From a checkpoint of a small mixture-of-experts model trained on Wikipedia.
Size: 8 layers, width 640.
Below are experts of layer 2 (counted from 0) of a mixture-of-experts language model. Rows are named router (the router's row for the expert), down (a neuron's output weights, with its number) and show model dimensions 352-383. Each number is 500 + 50 x the weight over its row's rms, rounded and kept within 0 to 999. Numbers have three digits each.
After each expert's rows: "raises" lists some tokens whose logits its average output raises strongly, later layers aside; "comes before" lists some tokens at least twice as common just after its tokens as in all text. This comes from a sample of Wikipedia text that the model never trained on. Tokens count by the router's weight.

# expert 11
router:568581451487515458510392525521447577395507552448489516510541489427511481575445436411495474525512
down0:465499461539531509560495559523516582481455464440546532557587470522492479453464424437540437478513
down1:519527512494424497524533510529581455507481490498533407434482490488486476414532543616620573382509
down2:559539460408507547382506439477557523564448523430554524546521551544516574504553546457446466508485
down3:553519553519520487584357410534497528516533484509471475500446378473471504468418469532444472395513
down4:445469598552465493384488533507538468561572480466498477501478448472510467546457398536422480504508
down5:432585516583547495426480428453466523492550526466575434575485499496497449486440461474540465507447
down6:501520489516500526475481612547449562512523437429532494519546502496520461519460498464502449462511
down7:438484596461476505499615458427577540477436480424478457524504529537472537549482475471444505520458
down8:535479523583523537452548527465564566515498591432560465580447503383367621443464466492544562546540
down9:464608533551475527490527461498491512489533470539534516475426486505469561529546483552564481471487
down10:544476468579554364573449472402439478509446477464568479441539554536438417546570652449527530501500
down11:550482539527614646464566502529447592537573451486441504469513495608432477515522486470536509595508
down12:504471497415506511396438523494570476472487400553528518584570476380423483507510603530559398485498
down13:488511548527515480548488561453540545589539521396497586540437548416562485558481548502368497443513
down14:428457443469455423562533452409535496523492521569457465485528457561525518514468558444568451489546
down15:537468584430507496516467392470481592475492515511632573579620547467548463597382491497480443557469
down16:411508521544495516493430543440514415497577486489473395573436603522443474495452531408524436495494
down17:505476522369566519592474597471502547492516464521576464491505541477451535481520499512530499443506
down18:572444525536458536449512522471560501482368491488535485418410390489494520539472501585538573493575
down19:502439421443406414486517452474499596451468480488501550502477421541518525438458539477575469495565
down20:485431446583522375456500547510538444518525517477490472512457397516585517401486434556574508486560
down21:414557468523527517548442522478555489488536456488402452478530498493622360494524612398584469527519
down22:526519566602559571495452459494538593515526524437463506594496484484561516557479452472431455597464
down23:485470444466540394551482510473502540490490603484435559509550482407486482520487419470514550447523
down24:472446537494560442455458505480473509573513502477495551586485442515529505438599458492493438435606
down25:458558550447491533535515548439559434470521439549532516554431523398494508529485489530528473438395
down26:534440497429447516467478498429507505493404505540471655556518544481579548491457525444502533510555
raises: "000", "th", ".", ",", "–", " km"
comes before: " | ", ".", " |", "–", ", ", "; "

# expert 25
router:410587489533497531495570509473540531490594509570502477518522468565465512516526542511507503420479
down0:493445502569496449535516473494506500498456573458514563538527492568499399510514548440460513501481
down1:480465527493500438673483476494453540443512581527399520524446517551461557481494452527563482426427
down2:521470443508522578405507517477515493558451564522475498504483465528586491563522584478565505484513
down3:480518533560470526535512490445511512511500582516486434403572464548509426513459503570502462550490
down4:495467559530504430493549530509530625475563532530593483455480516454527517477489489553473539489482
down5:482509459482525493494554544547508452447515521600514469563551516534528531557540509562513441461523
down6:448500460435529544482518518548552470416502555552441488567588454535476564563497561594549550447602
down7:460515535551417508496571543516432494488495450579504506508453444553517611416495486592513545449499
down8:470549512434473461559445452481491450467477491489507453537500497435510504459417480495552463444443
down9:546536493496558519513553541537493463432605398512606501582549553485438491507515455432477528422487
down10:440591420472532552453489501453510419462497437516491552477430506561463423479420426558524533492529
down11:392613540588405550528554518491554515551559464549506407473528525485449491499543472527556494527512
down12:530558439517465497443510461473468592428511493538503549584484501456471494562488436463519512459502
down13:536577594526525491493516509534516538565529519497514616477517511502520501553522616552516475450559
down14:478493479463501506453489470564453435508384454364461510503503557551436444531587515512452601498506
down15:499566484573480468528555437485459490453478518426540491492457456463600496444551533507362410485570
down16:379460528524493374567517567511512544417422510491443455494498448461505399483476494489466514488544
down17:539435528500487471453496493484585549521494469512480550525485574518462504545515481493498473478409
down18:411430519529463414387548515472549468432516429499424518504535588551535570533514519487471509492471
down19:472542427426498466511536440489428484490544518534443544569562506545486503461556448559445518520521
down20:540425493500429450441442530461475494571473470478533403572422539577429448486481514496514596477422
down21:552536487460499522472563531441455420523573403546468472521529561532466538555496536425542589424431
down22:516547562445477514565543444427583423435504512498548481494560521517515547490513466505508480356521
down23:448587488527519462498506574425525482510484492448557438587434425566539455531492513446439431417450
down24:399522580503474440566497410472472448508531461478478395562528515448530393445451496539491576469579
down25:473449534448464490544439621559492465570565469551532451589514425447511537469575580532509544489448
down26:522526536460512501548472545543430533463530473504550512520525531465531475398583549479491437450538
raises: "013", "008", "96", "95", "98", "97"
comes before: "1", "2", "009", "011", "012", "010"

# expert 43
router:488535552496531519428560535485500530492413491479506479464509453511491499480538367492486469496472
down0:457575508602483522483531598442444544446498532512451573556496460457427497549515482456536430415545
down1:469515506461433483599472501480533524472413520468524520510541539543504512491421503482486513588528
down2:454531485525533549506468603520538516553491461485540562508508575470529666537444527543518480437562
down3:513539426543501434507495461388514530546514476523514550495536421460486482461581440563505498520448
down4:506445474517490480454488420509578508545531530442502450445596567493605468446582510516608515469458
down5:443500540414535442422579466512488527510433478481586509534482627496486541504543543628536454579534
down6:531521546524583526520455502441539458509525491583387484400524415488501435499444516612485473477491
down7:502554621539481486350540408506585524522482628492490441520419516520550515627548548458477485565437
down8:496516457435458459498567574454354530528457415524531441595516409448476547451399551531589500437468
down9:582469493470535489612507403565480508417528538647459567547483528500504523502540578527584557503596
down10:475464480456517439495468512471544400493438559585647536542446433441519550485422596467460506488568
down11:455560448504518465550449574506435592584449564585541484489556478568481551517440564448480552444449
down12:422580432464533531496524414408541482486451537451482563446499471487454574640552542495424403445425
down13:583492487443422473564485425485515468498476457495518510515437509532585553483440466494504485412506
down14:514549446486578471525515498464481406521541523417501466424479495434532506495443438469561538484505
down15:484562445470535497480529471388456509507517500534521499447518563504461529564481480559510518500526
down16:475489412386487555575496535456468495445493494484588543453572491488479562513494565503562542534528
down17:461519472521441520477423523501487489532450470443438528510580480418485532494476527595490485442457
down18:473492517609575474515513497393399461494502530551497535552387538519575553526426554624496491456545
down19:462484495485537500455485469385551492551550541513521454483525484515559383431494390506509535491393
down20:513531451466426480355454418569534562465493457461562539514463429591445557524525477509517474429548
down21:431548540413465511507525533530444487477534522637463505512464523500549605464644420507475517606499
down22:469457540539439485518434603533504389489507571532566500525472485415473535518506447482478552569446
down23:494438379430491490500570487501493487512541448501499432507440440469551519518502463500541550540491
down24:421624552515520515513563427526533569528503530472484414600547506516489388506564509468581461478446
down25:425539503564540373562529532476440459556599553505597592580438508494501529565536523526464511496522
down26:448511632557482540430528564487539562456490473442560481556434418438415419548601498511460528487486
raises: "===", "==", "===S", "===C", "===R", "===M"
comes before: "The", "==", "===", "=", "\n", "\n\n"

# expert 62
router:496520548495528427486503487437509616601566474493576426484572501484448556433511477452442557476575
down0:532493461538505477513568488484507404530584517581486591440497547504526537454469567380483449505533
down1:492461418531505494456467457507512489577555479468453500534614510508477543553399467441443427397522
down2:465544472503549393576487490512529542506484529497473591558465471479507467486536589603483443497510
down3:495532520528479567465435496458542519444522489454504593491431529549545378531482540593474607422593
down4:536482550436466404524544432504439320494496575516557502545540508510484492430408612486536395436512
down5:509435529561578530457564477587543485552473456481430488509499594441500506528533596393644582554384
down6:474475435568473442455453523502516433443510412545539498591504483468490599541528523530380512508558
down7:457551472476562464507526517527477506528606485455494479544566463456536490472486435584443447451411
down8:514562386405487529533549383415486490429503532585505536516472501498457483474505551554530546495444
down9:497524445593452500597479582518530511459515464449504484533508473444486427453454502404484509549502
down10:570626535535446477499482531463485500536407518540502512525522487509576454573490500542485433538450
down11:468557575365509490509621367462511423532391460401589428483501453452541401500491467523487526521587
down12:557531558570524444568554540508581555488423407606560468566471472538565464449520539575464503489509
down13:420461533483485501529439483427467473515612516414433461539506602447498608533409515458539493517581
down14:559528434503476417472487507545415495529538478454493442468518578477453464438509414516533392493480
down15:505460456548549587467499550566504518540488525440493505419563486404487432449486436461461499546510
down16:396539445476495520445557475496488462524491546452409560540432488518371502400576505403525515381500
down17:562400526446460526462517531467415486508446473550357499500464474502524504479668557480505469502507
down18:602528414468483513527385423451439573523498547552576450424559453462563493519613491569539542437528
down19:492453544480566467512499431425536479577497492577483458475526475486563397420507540535461472382536
down20:489541509368474547481501450536497500557508479469446545552560538487578442502540496522500517509408
down21:454431553571560535532523480508491560537468460432572522476538546390515451563546410464534533562536
down22:469510383434533534499441504521447449475502507455562463506448493491528533418431514454566525461550
down23:581515471449486405608446508508475439401563555594494481475449392485565518471515422495488400582560
down24:476482477428502567496391489498522480513504535514359518447493509474456516443527473457522553552539
down25:445575490510444558549473620536499460449473477384469478460494417492554416538455528574458515539526
down26:499512578494481492546517532459549492594479429433416517556497500409529530555529483464574546516452
raises: "| ", "- The", "- H", "-", "- N", "- F"
comes before: "| ", "-", "|", "- ", "- M", "  -"

# expert 52
router:511398437498520487566396542556491562492415548485528506506504465490536497476447556495458464537562
down0:519514505561548549528538598553604454555582445493555500492548546457434467539449568522430445510468
down1:572510562390427575430562466568555531516475534512449458534587535530509453543577477534583509527482
down2:552527454581521419487452542499555562509460469497466544478525549478561587485566483434470547538529
down3:505518477461467507438500511454541417526536501459526525457564452624466553465428503530460489483458
down4:479491573373481602388507489513487453544534497561452500530531518493451471448436494500488460473470
down5:571454523462499487568558521359497532446468458419491491535553529500513528482548513543521450438514
down6:504483488480529525514437382467521513470500551576503510572509483496514492468509526519540494513483
down7:563468467529465512481413532492582494515426495505540397521581535601495451498440480431505551499456
down8:508538494512490502439546559455531444433416562468432466443537534520432537392534456599602452446476
down9:490549607550496485576464590523563461512444604522587480549542488465511515519387541479422491522502
down10:435462483541551455538446520546496437566465482428490532441470508507496496493523486415419571507495
down11:468515465498565472508509422606428407605538499469483467519482493426445530496606475536468443555511
down12:477512487514495482543395478480442480523419570529511481519547519494578489579449507448447558510544
down13:493444497502444536542422414489563553515498540523529508577483577485495474526443451456523553499486
down14:478507469467492470619531491519489510537475526468552531512571502547494444447509583523495510543509
down15:483564533554506469486534504482546474481483425525509443529554538465481532507444623534557529524534
down16:519565545529432516415504499572475488485488497530579535538490428509406552560507527502458519599426
down17:591561477489470590392503408503449411449503531552483489476486400518539483496492451518559499521595
down18:489547475497403511501588506450541461512518485529534582425510499645469506550489462487504465545508
down19:462477466441440554494519524427533524425467512542483539580514526564476543522579499539483490637449
down20:551501506485578474494405581487549511493516469424543428533506545551504521422509426499485472587460
down21:581445489471520533449563532481377525554509563373497448482428555504450557470451632557538469505578
down22:483517462473569450506580612466511575526539508535654524488483435489480508480441570459434491532466
down23:483515520541425481493564502504463513574582447481418556563465556512437549382499568500534608472393
down24:544568603491432548476486501447455559526502595558587582423564620486457466470468489446461478484490
down25:391484435531474485432465546547462532487495543529475605417486543476476593493574427543434474549502
down26:524536505468462445415500654593517484489541524517445535520445556514486558500509565469456489544506
raises: "sh", "1", "ne", "w", "f"
comes before: "1", "2", " and", " ", " of", " ("

# expert 23
router:450558510528444457352536421578396545480517452430467462509444482500583481456520524527577468460444
down0:546533449520476518529464520448443468538492523452511556515544566493540537584380565495552447599473
down1:490544527526518454586476476407477449512499425482510504494430519513569553563452542499543465506536
down2:534517480482532453527407517536552556489484482632506416449488541479516492496501487460547487430548
down3:510522391428512554486479456492355470472487461581435549466386591576513433582533450542455519469601
down4:461442425540504393485515478570484473549505440517520575614496463492462437494514502492484399600458
down5:472537504406468521432488516501533516474522519486500458460467538466477378565522532528392543497572
down6:497434501414474501428476521468520498448510534519489491476559490541537616555456504572603441530440
down7:463502393496578449492479521508505487397580524465444492565582470462529528505597550476420450556527
down8:471439508625540601473528577566476548552487469512554521488523479555519504475519536542533558541468
down9:507458505477474514508517430641508508491474558447504523546451532547496557586534530506519484464470
down10:560416528508500531446521528372481532490569493435460503533372476396494451536569516510480481577511
down11:455490532515527457528501488525526360477477489534435439458457503442537565524472548577591500459455
down12:588474478529520514562536470444460563564463439518517427547486492512601467494590630320609532462557
down13:503446555508472529397496477529549453421535550566483603482587522393586480503489310446457481507539
down14:459534464533504526552510548478528445488548472540589468523518517523469423568514505477453550449425
down15:421482526486490482562506510535519479478584466512524331456513537542477451502505521453523504481474
down16:476463467496510442530498547575593491528553473547517520520554495482512544410452477481475583584464
down17:501521424459502623481480485596432507511473518477554539486431420565496455491438472531527572538518
down18:455489441476458428486556523520442489542499438490605481487574504524498510502475532493497440490546
down19:524583503492492396559510430436563508527429511459529457413461453578519539493520434445542462532464
down20:506527383543600560515373486433496495389517575532458512519500537537523501560546468428457511499443
down21:525531554522547516607462533434574488539561437527485454516538460474432520481549605330600463568534
down22:490528498447452492515493514466531431491483455629498465492529578457528471501528513429558494424436
down23:471522459495547454461449498503467537439377484535514481483513382461552502467506587624581557535576
down24:498450463573440454485442528348529431444586412514503526472478499485467495499534544466555506504470
down25:428424521598430589578358478492524538473548585490569503450505450471614441481420514498442547620509
down26:556428548497476467429498468471540524517425533403447518472466559614470503576483486488479514506526
raises: "0", "1", "30", "20", "2", "22"
comes before: "0", "1", "2", "3", "4", "6"

# expert 33
router:540445562493548449523401526531422516466491514515428515578501499467484487535396568442467490469530
down0:467451542618553481563517421494517443433458560516377496571501513577535534564453556470537498573588
down1:527499429494511525493473428427542581424500490524481570577422426544454558494441505384527427539504
down2:556540433492533476516470527514601471472509427489474435492571560501402562533459497459477448590406
down3:443462530524481593402469493501452451469536438488484458489530505460432513465543425464568502576467
down4:540542488592515525518480384550514493340431472516627467464483435419459507438560448477444486524519
down5:529493556458517488530438506496450662525494568477469430601444603473526474622531520533508471507446
down6:414541483565477531630440475505533462559385499477423439452427561521545557535598530441476507530446
down7:534551550470403446433561517472487563570546462555475517508492592585519499567529454534548468443477
down8:500548477467552494424468481568531542498532558591488484374541394536520502463507446460450542549432
down9:479513458426563499559565404404450499584496443464464491489513436482518555514532388468472465455522
down10:483475482525497400413488505495445381377484476495519414506485491500579521482525516493463492514445
down11:410520469440447520520539493465431490639551520487437514421521499483502501540554512506563565505479
down12:529572484459568527535421491464539563450576475513448562522512478577525475468595535462574567457460
down13:526552479471493437513499584454588404440440523513494484488450516528493481392492439527522486427552
down14:471429481465511436461555456550573414471445517566508476439463487482480496483494575541550579443486
down15:463435550491506522539585402541503450415455542441531515504547491475452579502407492459530488539449
down16:499483469547542477478472382608390486456536490463456458572443481547442489564467426509522517481600
down17:469506409545492535518492566468480454452459473466567519493472500461542545482498514446471474483464
down18:560556379455539502558488440555599519524588497556466494478540482448513454413500475484543507512501
down19:564546521451528519500522375493563558526495495547457465491515472445502494454526477463496511482457
down20:490482570495520559587394494520464566472447452491506514606420521489528453507567450517475475537554
down21:482617512529491456547502411518434449461506519460544447600554523551526517492529483472405417464478
down22:512518599501450447425425554546498509510502465626477463422465540455481615494467502450460524446482
down23:445483510544432559602542508527534432484558533489620418470436492494474538509459544461529583483533
down24:523483444576438424568485513487520498543520509531500526394489489541508529435476456502421533422560
down25:557452494490453573483454471566573387556564489554411517341494476587570515507481531551536535450574
down26:467498375469580533433375370473435426441527504477520500449522467549519444485500546461456426462511
raises: ",", ".", "–", ";", "-", ", the"
comes before: "–", ".", ")", " |", ",", "),"

# expert 2
router:594410473487562447480606517467498576526559518480549472501481500547468518469501482431565489417509
down0:499405511511482521498520474458548456584499553460495499444491617480435513534424509486513532567512
down1:483443393506449508471530400426492482486536502520544501462498501566483574525448518537553541419431
down2:506518420523484418433516471476478466543506555536466505490547507469470469565554461520509407541542
down3:511581506543485538436534508551524434478513472451466462479568607489502497503541496444454487488529
down4:506547449535493468559510529420531497498504525500503541396562515509538456522505429475559472440410
down5:499495509454589510408453488471522515477554438527461429571418420470533585516499412472475434454523
down6:476476525465584502484503591525444467545492455543497431459501424428566433462471523466476510565522
down7:495572438442512460591404439624529494420482505495544418496537479529545466542490537563556468550527
down8:500484418539495596461509521482526414538534437500540492410479496413507558474447495541512549507509
down9:382441380491509521552512499512529500529483405493434573492510556457455507528615494374496585534562
down10:482480430494467462497561576514507567599565546374589527460471480619429495544481528506415510487438
down11:525482454515589463496444535433477516567504515494444548468593530437533606440459489521527447378504
down12:445541487479547431511420421451520540509453522508564531510522427547513535433516499469472427463548
down13:523429445522511474543435444453512506499454454517537456477557485487505424568527512552474524475497
down14:553483410476486585423593596514467411508525557445482532596509561517480467463529467467502409615501
down15:499481470596558361479488511550533490436483417472496596466468530461451426530461492481552526474501
down16:552523423467572494548495502620525559496445417488545471486563621450529462498434492565624467486473
down17:512492475512482499434484551571498499450476399533500446494495463451498481502473521549590481463561
down18:458482565547436427586402475547495612580478425525472467521430578462444478577534578545476554487431
down19:526579434525453523514455499457426474499537504499473544386453469493527530500541461556469396447545
down20:532524569450462439460512481485487569502460568514584559482531575513529580486489502461448490448480
down21:465390447543528474538456455495538523523524510536525513469444455526575530470524513505569506401519
down22:454496567464485467498571445410342534481481614439542551499487434475501495489493520513497503492523
down23:612542479520486511512491481508463498546498431548543530439516530521426539498420517469498577533554
down24:558509519549443597510502433589634567557472546510471511457547491483581605453649491526486519567480
down25:498610557450407560479450412456563481572544513534556454437404505454362535525483418493514476416485
down26:528613501413522559450433493552545418455488506532545544497536469457592461496553537523592572475602
raises: "2", " ", "1", ", ", "i", "er"
comes before: "2", "1", "29", "30", "15", "25"

# expert 34
router:607492522514527445620580440593431517509563539496543532568443446537520563564414509502473517509509
down0:485473490534521489542492495569503501566427435500642482520548441523527482509489376420466523489500
down1:495558459525550521489509470467565549561469477508511435508502558564491552590557482499467558511487
down2:489503548546424498493506544524415511545570515465449583493473482446595543563428447498459480546528
down3:462552423411568478503447494380485461575490542556495492486544499553524416564459554481475473564449
down4:582421575451493527553503546475564556471503595451622537597464446521558520448508507485460447466517
down5:560504534451499425434498557419363518439533517455651556485444436471482422522418456521443474437538
down6:524530460546519463492502460510502462552507457548568360527449495494469499421529513485514405539421
down7:463526447499562483437475474486547472525426520503446452510451451536479538459476417448512596523428
down8:496480502526515498564530508483484421423459472574468480464505450555472471441520497564552621484536
down9:510548533383517594479502579543545565483500510418463568614493548472467572486539514469495578474451
down10:376515516455545536404579496530433562479464581403447501534544485437485530497518495504494541419440
down11:559473477530461504582527439517498493510555577498503380545600527425487429486504546305513527543465
down12:554444423464481438486473532538432530490539573542426496479589414517513520473531471564528488498485
down13:611515529493466453515564495555461437519490552542412529500581585519578506560507554563566524400556
down14:538534488432517538511522462446488508543519409465506614478544511441499461427489485439533466465536
down15:499557505493503496495520483474506499397452564407513494493448495544462506516586532526569406578504
down16:510491538571485532531543472535533506430539557512484604558426542654579440560460496541579557518473
down17:397583618480500491534582466504470594553521537522344559493520593490485453497438441422417532432452
down18:516509548507468516440469503607388590555581557434523482480561458511461478535528464581541541651460
down19:585465495483543502431502411414501476473482388417513411524510598530430464543518440523584454573483
down20:482530508463548512520554492426477454541533481407483561469504453487494433481436506506576509448535
down21:496559582397561496481497516493500462467435505541500576533476507489460499493478526562537525444452
down22:448479530499442476540509488493528508534509473445539575475515450567529549508489527543528511434467
down23:501508508291551519514486525504473511517354487684441491451416374500529490458510528493527457483480
down24:508506522496487465532495485493516483561433470541445475569459505521442460462529563481567440462497
down25:482448497504532391412423547530555594549541484497466530521499484483541577515558536495584561538473
down26:550465539443511538507527566420431434518520529485552546510413487546495445474494507519395507421447
raises: "\n\n", " The", " In ", " However,", " However", " This"
comes before: "\n\n", " The", " He", " In ", " In", " This"

# expert 29
router:532510575432473559532467534526474499463494533530463545458538516496574563570544561503485500536485
down0:565545495554574459515440511553539527515454592507435481555423599510481486447411447549531535490428
down1:459500452519524418489543575510502494553603533585598509556398558500501542495601511474495482519496
down2:526362515418525510521469437565485553571553504529440552551376449576434472478483391500509516412485
down3:437529456471506547545440466609506480496522603488497464414544544458505525544515510503577583481450
down4:607562421419511500587447561490387510463550530521413535458526473504548501489473522560547562492526
down5:415478544494554495491474420419559487589489436453483516552457470454520485501489457430521492471535
down6:520493535596508469550515492477538464532408513543594412433511399428561462461495459566483515492417
down7:513592510431505526494559420513499532446444539483465457471532451549533527565481540504499433513596
down8:512511538641516562448438502511535427486482571492562533522548428396404457567382460384491452440524
down9:519499467512575533426509524522465464372617542576467493443622476457532518559525514553512467559596
down10:452444513544435523492535466486491502562669522553495515497523509386524592499470364490566485502526
down11:519510417503523436431429486531555564476555574563519561447596513476517497528580419543532525606520
down12:456521503532460490527476434527408469380342558514438440438621481463519557505565455608502468531548
down13:516518482505468512549510505575484471547432489404587504574439433458551410463451465525575462565602
down14:535490529507465477405518510561434474443525461478499455515498466456540499473494463492459406556473
down15:521541549495336512510463510490505492535506552382480567523388434546549454481481535552548501521455
down16:507535554537562483396468546499563537551568569491502607425551548476490470515484466539476521513488
down17:505527514469562548585449495541528417542481528525485460539549517415443498566546444500539469603492
down18:485433511437564487545436434498487444464543515535485479509494530460517517509510541503489589519528
down19:578510461518485461357466451507507523562449414574496379463540517548487487551456496501533539511557
down20:549458425476485469495535524467443440575562450512588422527548505497539455524487552471539472440530
down21:495514495571504450501487397552523472476441526447463589512542433480552569509550521492531415524460
down22:485461519399534503452509546486463570577520528549506528499470501541544498516456449551563470506507
down23:568489551498539480535462542495565580658483476509456442620454512350505467552447433528530469535547
down24:498465512478468425490503566502548533626482554500464521539496463485537448618498565484552494491441
down25:478487446445533401535532496604520455451419490447589436459478445594483504522393562496432578519497
down26:439529447498582448509494610473508565508478481524376536628494491525483583553540444499496510481474
raises: "^{(", ": the", ".."
comes before: "2", "1", "3", "4", "5", "10"

# expert 37
router:489554549523467530486516528454482424499557476515540551436548519517545465523578483503486544491502
down0:553531534533588526533462438461476541437376616496467529546442476524519564408536560469522484548520
down1:496616453534535524556535468579577437620524512518402503544520515397368537515592418518517483530493
down2:514541557509512426493435500434459545417449392496547528588543493430503459476470570586547437426410
down3:465525513502575442558506413490477489524582494424540465495587466451494554453515519497533565531504
down4:520453563438510523488482555533484443493522507470507513540423515469495496499520505512503452535523
down5:526523512438382544422473486477529500391427488492529538468369454500501533520584473528508559595468
down6:476560457440486557431530524442547527583487493531552521461453413528554505505533508441517547508462
down7:488500464631532561498391516413505514490511515419447566491532536574520552440532532466508519485464
down8:568464506537508487444496485526661530466407533472440498527509519509488435457589551514550580505518
down9:465518496453550579522560523515458630498479479592588446516517440467483526435473473541531517491407
down10:478614439460518484507521496499472497556517499485589466539491518484583555520471414512530503498556
down11:488505518519581557544521455476507481481502488428498452475464502510541466394441541544511482506442
down12:492601557435437518507471562561536407525485455576464536429482521520507488510410517473533458425511
down13:430548521534467477536480487436438477504490532558490450531448477551477474502446428455535575544485
down14:441349459572582460395447548511543453467529508490511486568511494564595490476526476550427573434460
down15:417587459495459505584492502493515531528489492624520412522473451389547481497442498548464450570554
down16:485497517494444548506454507600542447492481534436484456519518425510513520486521510458527415525587
down17:599556445483554453493468535517470510516556538534534511418464380611546475542431528544484565518463
down18:475542413423582509553537440482504492589557493496435554590471449444517574553493373480470406542582
down19:554472521455538476524451447485474518427426511534550492527508507524474450475516589461469344564490
down20:452537541502481549513488449538490455499507447443493471526477563553519470514432506514443448493468
down21:497531466543501430573492589539473399528530457514479519528506495452534513616463528578515469491511
down22:514440480508543582463504466481506508468458629542500491474455556565510511544556510471433532497506
down23:471502468483446479474466447520468534465431463514578421444528496562473556529650596505532543534502
down24:578451558570508534486561477543548510497486507518593569467518468487478490502602467508413507453485
down25:538510489524531497457565574495429442557465575576483512405487466483529487571378504507509464543440
down26:504572503479488518504453523568368563434527571460495525557573537494478509451617528447412564451434
raises: "\n", "\n\n", " at", " M", " to the"
comes before: "\n", "\n\n", "ow", "ropoda", "weet", "ánchez"

# expert 57
router:447402487493460528514370546416511513455446496522550558529514503413534526537488479522482477513536
down0:586541477486480492460570474391560518614513499495521449535455536577556571510560399556519510455497
down1:509395493506570478468454479480445469447492542511400525506503564473470508497536554538574532429471
down2:513507514535491537473486433549512477506563508468452538427498468341436498564494546412503466456489
down3:505396504497472488498477433514575537524491541492513448459516446534519504498517475530573405492578
down4:493606428503505539509439442547497475463462532422485551503515408551445477494493478585493545545565
down5:412460555499496526484511527532556460523538583579458510558505473535416451471543412460480431471377
down6:458482498498503518502518563575427641437531530558482458515479484449488599456541512503435438453558
down7:575454509469474468509469578498457516548498538480447301476581522562468466537590575544450413478546
down8:553507517609526462523455547450456538536462486459482553561594531606590514514532505479471571469551
down9:464496499557470560518509518542508583548473472465583414489436524423466502483451465458476531519521
down10:500558505453509502521592561498532558527486467521512540552504581517474454436484393560468525480442
down11:527530515598468453563543492504549488525538568543534507482529530429479439485502437444452559471554
down12:488531581480388550567465533513565466433481468419466560609455437610485454496489555457449458476469
down13:495582600546511515325491459508523420467476436553414439564537553638495460557536499491521537461483
down14:473471426436571447472511512430535543436438527551479547532557578577536571459530441610554450477486
down15:484398522448519548548474443505459506452494506453529537495449405563433433492418536447476507548470
down16:569470509495501432464496558483457486532537523462515536475527475505575451528467530572507457476505
down17:481504519511634524476470658456588570472583513529532544459402502493544546536535435486528459525477
down18:475459445555545649472465444425530419402486455408475497585519478559427427470519522484511553556405
down19:471499567523464460508528436543556500530517544533484533599460563517417555539506468511477540551442
down20:518468512600476467396503489439498524436467549457504559551541521542518490429399403498631531465594
down21:460470506523508506468547453509410578398468460479405432436452563533521440539554492505515475578483
down22:518436465521497454562505573489485333473500430580481619450519423485512442525534414478631437412514
down23:566516491550520508415456535486528510515443563527391563496487551537463586440500552532447539449616
down24:481486514527547478504579481460573408527524481456558534506456539458511461507504501477476492463562
down25:493567451498476527413537501393523455479509525380500457592459487489482527412562474548523544577539
down26:518568468579478485507483476516419558541441527480451364537504469457553495474538506481524510526490
raises: " (", ", ", "\n", " –", " in", "-"
comes before: "\n", " ==", "==", "\n\n", " and", " of"